config.toml
num_hidden_layers = 12
hidden_size = 96
n_experts = 12
experts_per_token = 1
d_expert = 192
d_shared_expert = 0
hidden_act = "squared_relu"
moe_layers = [0, 2, 4, 6, 8, 10]
router_score = "sigmoid"
normalize_top_k = false
routed_scale = 2.0
balance_loss = 0.00352
balance_bias = false
scale_expert_input = true
init_std_router = 0.0116
lr_router = 0.00357
vocab_size = 2322
norm = "rmsnorm"
norm_eps = 1e-05
tie_word_embeddings = false
optimizer = "soap_variant"
learning_rate = 0.00845
beta1 = 0.95
beta2 = 0.95
batch_tokens = [131072, 262144, 524288]
max_seq_len = 1024
train_tokens = 545100000
max_steps = 2631
dataset = "wikipedia_en"
Below are experts of layer 4 (counted from 0) of a mixture-of-experts language model. Rows are named router (the router's row for the expert), up (a neuron's input weights, with its number) and show model dimensions 0-95. Each number is 128 + 24 x the weight over its row's rms, rounded and kept within 0 to 255. Numbers have three digits each.
After each expert's rows: "comes after" lists some tokens at least twice as common just before its tokens as in all text; "mostly gets" lists some tokens that are sent to it at least half of the time. This comes from a sample of Wikipedia text that the model never trained on. Tokens count by the router's weight.

# expert 9
router:140160113087139160132129162100117127140094104116144082152121151167138083147130097177112111162110137112146105105135106087090124166154141131153136150093102145111143120125141100121116103143122178141135130107135161185131075107131095128117143136122154118104141081138131118136135175151133096124
up25:128142137122125148082134158114126124128104087119118136096136107152109112130167087165189120106108148123091133101146118157157081108123107106121161140086117138102091157129089134111108116100123137137128077142098084128124117108105090096129152119160115174104190136136133119103137121115138131116
up26:108182125110162189172168143112083131108084155108119107153146149102140116104100130135119153108150141104119135151113100120127126117131122130122143107097146089160132096139129091106114105088120127138124142112172143130189147148099119139121144128117128089140160155060105130134144121137136160125
up27:110092126078093135092141112130137125100117129118103112121113104119116136126107135103138174120107154109088088144153131142138166154140110172106090125109141149133150120101137125126125139092066138119146150137153146170175103104094203116148130122133085150178150146113127139112133134117121120101
up28:159126132120154133126109128170112108104138184153137163121143164113122124159099133133155138147135150122162144099146140124147054140166153108097120154134138141130117156122130146155113152159127134208155155114114121149144116167130121135180091123122144142115080104133124115138151156118161120090
up29:148131134114171136120122096070130147122099108158112154189118075114132142175134132082093125119119124131131072115095135159117133152121156185119170101143093124117153127090102118135104131134116118161104144132115142122117172123131122139102139129129099129119140083136097113162107123128088137151
up30:162135151145108153132126169147118140149129109096171091128114128154123141105132101131122131143115123114168121105113150073092163118139128165155175123127091161132112136100124127116119139130125114090188094145102122142103124139134117129115080102142175102142174160074117094170155127145128129131
up31:117121129105130146139132124099099150184135111119133125120088131100129127132089061154124118150126135105138129128128096191121130131141122110176163134136108105135140121113083072094079112135104164123142114114094137105124132132132139178101143137134129146110194101128163160141129150137131089132
up32:110117123079139118105090130130135121142159196098099130122122157107169081143118123131119119139119118058104076139082095110130134111113154144145131131098089105120141136113132099173111123145118121125116155136130109151119157156093153123150117070096108135117118096093117129124137125170139107115
up33:144137094158150125125134125122151139098153115139138120107104139149144124087108087166150129144160115104101180079121127139137125133142182202139110156109157127124131142114106126127194131124124160138081101124153113119102124159100070149106113140171113132128110118127112122131103130125136107087
comes after: " |", "-", ",", " (", " the", ":"
mostly gets: " B", " J", " S", " K", " T", " V"

# expert 5
router:152119128131149128111162131080184113154132111166157097122139123093094104138121164157157118142123104113180148126106132111114068128136139135140096138156117124153133091109109139105154137166129115173120144111129175169147089156122140179116144147149159160144135129117132083148136166140134136123
up87:130097129098157094118148135140136150154140096122113140143130127141111132143073109137098144142102119140137156169110182145126156129181121166160124117121152129070113137129126159133137101099159158107133130153102155140147177129145116142118178127171115099124135125149141143090132129150107078073
up88:142172124123149107151104172131148111115130132124165083144163137119162154117156179144158129131098115163144128138128134138111152163113126131089197130140144139133142148115148153127093109165148139127122093171192124152098133154106099126120075132125124141129141154080122119140119101150140155141
up89:099133120099138122157089099134184138080135122115156124130099142159067135092118111139144142117163164147109140095096133121131079125161135167121104176170135146116118097131098099149160113150147147124153142152162140114102122124122163141130137136155133143128146118124108114129134155189117164103
up90:141119149154147142148148087123123169120112133120128093125134112159118171145182112094127182139143123098157155104094151109114131118139133118134133147128164149099137146130097129100129106143075112132163148095135131180135138108129070118127110121116174153128155091114186168105146132104120124118
up91:146152130114145140108110109148161158131117142136136153098132112128112168143136116137195158159081154076104157114091120130115139156129138150121125116135103149156119154070106114107152159175144151178104130089093114133139138130093096113153136142116138148143089131159084158133129139106137105117
up92:154103087093136116133160114155096118117132148116122127094104121114105145117101156126091094102082124170135156169089125105151145121142141122144135146117103145160132109157159116126159114128129099134118119079120102132118175155144143122101113115160126168140136075119160171127157110147097163082
up93:130141094136153113138127114117106166123141134134124132171094084165134127118134148141128149143128126083158151115160127127146117139132127147086079097116084109097149147100087131114160154159163093145176119131107139136101125149134153153116082122139123153099161149096094105182121146111091137097
up94:172163114133119150129092103131099120085123108150160148122112107138082119112110108129144131095111132131130118133186150130163122147120130137114128150164110111120107106130079103110192119109167100112163106108116097121101079147161157155107114129074119126137147126140129124143192146135109112139
up95:163138095127149092142114124089120143099139167129168126131144096106099124130144155151143140127125141140062124112111139142136077094086154127094120114182070143116132120113092131142172157109174116115157102135123108146135131176139123122099138158120111126140134141147106128126094110174148139101
comes after: " ", " |", "|", ",", " (", " the"
mostly gets: " c", " w", " f", " g", " se", " th"

# expert 3
router:125155089126091116132115153124104125106121188116141125131137119107111138117147135120121112108125162088151100139108161141123139117129177139101153126149121128134090076108138095148145148169089113119147136151109145117105068168149135159093126084138162161063136143080133126126113140100131125123
up48:136173106104131149120057086159102116143136131161112124149101108084135137153156093140098142121106155109124128100113129138149110070111115125119127146152136146103146116168098134149131117142076143117161132108151137123150128101110158117133131058121123156142137140139098173113082149143108140128
up49:158149156084131085146165120112128119142123141087090147134152146134135118156108129139103133163115083057118161130139088155088139132151140143151076099126139156165151071095119110127165132132154141106107100140159115172101085128104125115143144133138138119102116120144122117113132135126097130123
up50:144135153122152160097101127109154101125132133129130139064114117132114139133080133163120146114103143140115121074137147136091097141137108136169117109175154117131103167135141125094103159104165115085156132149134108139105109136137133131162144146150166130152155136106114152116072181142136076136
up51:148159127115158158153116128114130089126079171116132108097141125133077136127104145110140101156148123122152107145133147114128132112135111171110102137096158149119080095126159157152154177169174133123166104131157132104141133117128112144148126149129150109180126120160127150087087098137146090107
up52:121179090112116129150132113065110076142146106145143137188120123170144145136123123143090112076150147123135159075145111168110141096126134132172116122092136093141128112129162126146141127132137112134117148164107172125125132107152132123135183165159158109134106133147119142149124116159115135147
up53:154088165112143135117124142134135086122114114128122116182144142086067156098129137108115134084082113129111138163105135146131132166145133155140153127153162114170131122119100166159114123123122113153078155114123143093088120156140112166090133110092160108156142127112158113138109103135161107129
up54:108152112093114138144160084102136119095178111128119122153127126153128115157097107183171123117107110156136151165123118106134151127118137137129087151161110135186080155079103109106111128155131122135119144124140094088091119099121137132122105130182154141153104115121119101105138159113097152148
up55:147142129149134108115145139155134118084054118129140117149126118084164144084141138120171090151127096130171138130143138130153122129128109116152147133147081144124085142121106112170132131133083148139141161127108168093128098112122077135104114157146145151107180136167129099104137157110146113126
up56:199161132116147117155123116152101138115123158141148105148115133141085141096104088121128100112127171106171111086125124116135106133100125095131126113116095141138111158114127089142155135112090132111177132162112149111116136137150151148091122124105121156078149149128200123119146157150138151153
comes after: "\n", "-", " an", " The", " An", " Or"
mostly gets: "-", " al", " ro", " Pro", " new", " Or"

# expert 11
router:150136147088122124137169099108109131131124127079163114103123180145143111148193099132154128114120103118099127110135110148117129150148175159170128158130140136121130141119123136105160144103127109101137145073116174119152133098137121123106166127144143140098134154135051106130108165143139095134
up149:158141126140108138115136097185109101133112123107117130169101122140158130137095103172136133109151133104107120101149195127098114150085114169147123126142094096155115113120133154130135087161122135144130110117112158087136160085117101172151163131109188127143144113138145101103145117128114101156
up150:117112145158118111126164167129142079126129141086156139094125154132139133164169101164104119133146107123144134113177136167135140163157132135081116163149106120090150159150116103134155116120125127113141108126121136146090115115080160130102161135155153093140103129147114157155172123133157087084
up151:163118159133145090130182154150089070170153155149122137158126173127121110135119135169135148129096119125090147113115113082098108121119154145113131158136146080162146079151106130137148119125120134154084175164130113121135157131159138123129159140120142108125144106148127163098139105123146102148
up152:074128165091136112151167151134112144157111153076157077159095105151104133128124103167108105101095116127112138084098119130120164103122062166096133150131118144128102134140114086123076149113164138117106123138134120145137116138139126146138113133138089128144140139112122090145146109090138117138
up153:129102137110141122100164156137141101128064162087104147099173134160150116131136160100113128140160132104117139092146163131110097136185121133164109124128127130166114148138095136080132123143104092133125166124132091156144135121117096139095139099173159110094100145104126165108112152130114108125
up154:116141105110136160170105135113130133137141094144123120116103127141074101117155165174137147141119121114128117100119127131117131142148136192159101174148119113163121103106084141128120146186117119172096082103143142120154111144122104181156125107134161144111169155106154132149121138162100124117
up155:145140149109098125142151110088155116130150131082113114122116130113132112114118108140135138111145154147101144077105173107170123133144135140082065113113097091167094166108057116139132119119086117133113093125134111131129109110098114158095113107146124096098118133153107096128104114154130114092
up156:144137171121098105139154140140121085136162147110117147095121142128084172085133106134132176112155099116153149113125096171103123162138172164137087115156109110123137159085104110128124150136147116153119147131134139116079108093168134130165128144126135127165125123098111089139096132147120093161
up157:158148145146123145134154166150146128102130152146094096156182136105111137123110117146136136128079109159107170092109128127142155123149141198127163139187141134137140149140108135112154111126136140116107120091128142178136170108150147103131120157128115148148109139161135144169068105120143108112
comes after: "\n", ")", " |", ".", "0", "%"
mostly gets: " |", "|", "\n", "|---|", ");", ";"

# expert 6
router:171115105099111117145143095114161168129135164132085130114122157124106122116151172170139125105159141091127109125114147157116144160136145155125116157103107117131133150166066116090154106133131171163115186156134119163142143123122133125086137130168124164134146136083142135157133166129148129118
up87:151143180125123134121142134063163146107185150127129114115154108120153128122127162105132066114111129150134074128126134111189121092122145121137124106110126150105097154140123128124150136162154137138116112145134135131098204114158108115163118153133149092126172105130124119102142122141115107155
up88:159124114142144121166115127125115118118115120140134174141101131154146153121140083131121113121109146124106140143128168119132130185141100169098110105120147126104127171120087146109135151153187135119113161124135105133117138105066077133137149155111167160148128179118083117124140105119143118186
up89:144135138128161145171167129129182133144133157171113120121115128161136126086168133172086148114150106122131104100138134123129113196179129147145125132150142131137147160172061112127135110136129136129122136107124144177124158135094106102111161082157122146096138128107128116123154139140146102118
up90:146145146118103087104163142107137087142128081150143090099112154140132146156122160155087143077163136110106172143077122119144115124121104135132122153172120120128114089112098091143114130112128132131114141158100079091111146141108114118103083123144100158152106147171124160104140119109103143127
up91:168088118171141128091131130101117160155113126156124102111105096113150121086116136108128141153143176148101135108135078128104121132117084139115125127139122165145121138146104096137108124129151158157120118112128155160095153184128120174136083130189127111115148086137154112124141139082151117153
up92:138141135128108089158150112116128124117080149121132097138123126182127094138082163158141107128100119155128161097105119142149146139124148129113134172159053073122081121126151146127123170170075149143125117122119108108150168142159145128125138135109151126131091116138122095117112129123128158104
up93:131114109136160114126152106080150134138160104111140136140135168117161167151105111127119074143097124097096150146121140171139121101120093158138164151124139100152076123168110130108120150144124131126156130123146155124159111088108133118107162149148162127085109112139131124141150120169089131197
up94:121116132163138136105149105123139120113112109087090149160090121144114139090109122123139117146076154132153140161131125112153109142144136131090135145126125141113166143182118106078161100147110117197141128108122151103102145188141156126118119144182138166137144086105107119160123152114136135149
up95:123151128110168124174102172113157162113087101121148132118110151115123147146126123097122148103118147114077168110136146112123181121147120150104125114102127105161141151153110094079150105140119149139111142091107114160135173109132095103114141180138134161082105129105140177114147114135145108116
comes after: "1", "2", "0", "9", " ", "8"
mostly gets: "9", "7", "8", "5", "6", "4"

# expert 8
router:147108145139111125147144133110138123100136133093150117155114172109156127140120143129145118101114107099091137124153148152147084129150133131132106168164177125139115090153110120129148118134140155091151131116145181122091060136108097158120136149117078168100114156107108121121071085158127133141
up13:162152088112137094169134099125137166146157132096165110152127106129105124166118118162124155125174137110134114129086131149138152129104101126086196125147162099120130108117158139148093138140128118140140107139128134139144168106129123171141101105129122183120138107123119131149138123182064130119
up14:101117109119142140155140183130165112127146100058117113130100093125147139099123102113167142122137102137112120161139130092114109118129127145092143138164133177142101134160123120150189143105109129131106080163127107108121132138114145126107085110140124173108082130151180123131117136120093156123
up15:180188132115132124122162115132126117111144113111154110101116142158119196139114126102125160120120137126145089117128113111130091143154118138141076136094110161114115142138150158115154120171121139140147096153155122142138091167120113122151149115146115122142110113116066126125184170119073130137
up16:127143142126137122137098109125181099117141142127167146146117116136171103111113068162136125111152153114125099094089137111123107113132157141111101194160118130151134125180106128160132103151134151119113113125133121138136103112080121173114122102156094133181131165097103113110117101175120116129
up17:123138140125165173109127080090086151152115150128140115139142145136081168121134117136150116127109154128115144130145144146125103131123159100141130101063072149171119141146162136150141106108169166114112124126131116111186102112139077144123155166111147142119109128113116113131132149145132115187
up18:131117135082102062141104138117149119117140082110132096142147168110123081139120156127165134169085138106129126133137154159149139091108152138142107114119079099152073151124137158135116166095124134156122161138165158120182156112133112131128132159123151113144162135139141110133170125142144131135
up19:124177124104139122119072136131139090098109145139074133158119168106108107171116163152132111122140154115152138159145112171120106122155162137176125083170119110110189149149133133083118105163104141144110131163149114131126095133117133136123109106153130153113134125087129126133118137120078117144
up20:140170125139108141133099166132126131126132132146104160158119136120146144159116084140132081121112139153080112117113149104140127074139123125167153126140120115124097112131140124091111127090153134124139116133105159097124089146045115146124088143168094138145121153154165087152150158122100165125
up21:122150134131127167143117114094139083107085126086111125152121141142123139109113108163111090082141126109121155114097153133138120195176150157095089163157145171155110111127122129154131116107129138137100111138109127133091151156085088164129106116144104142146151117135140117145110131144116115068
comes after: "ed", ",", "s", "ing", "'", "es"
mostly gets: " to", " in", " of", " and", " on", " for"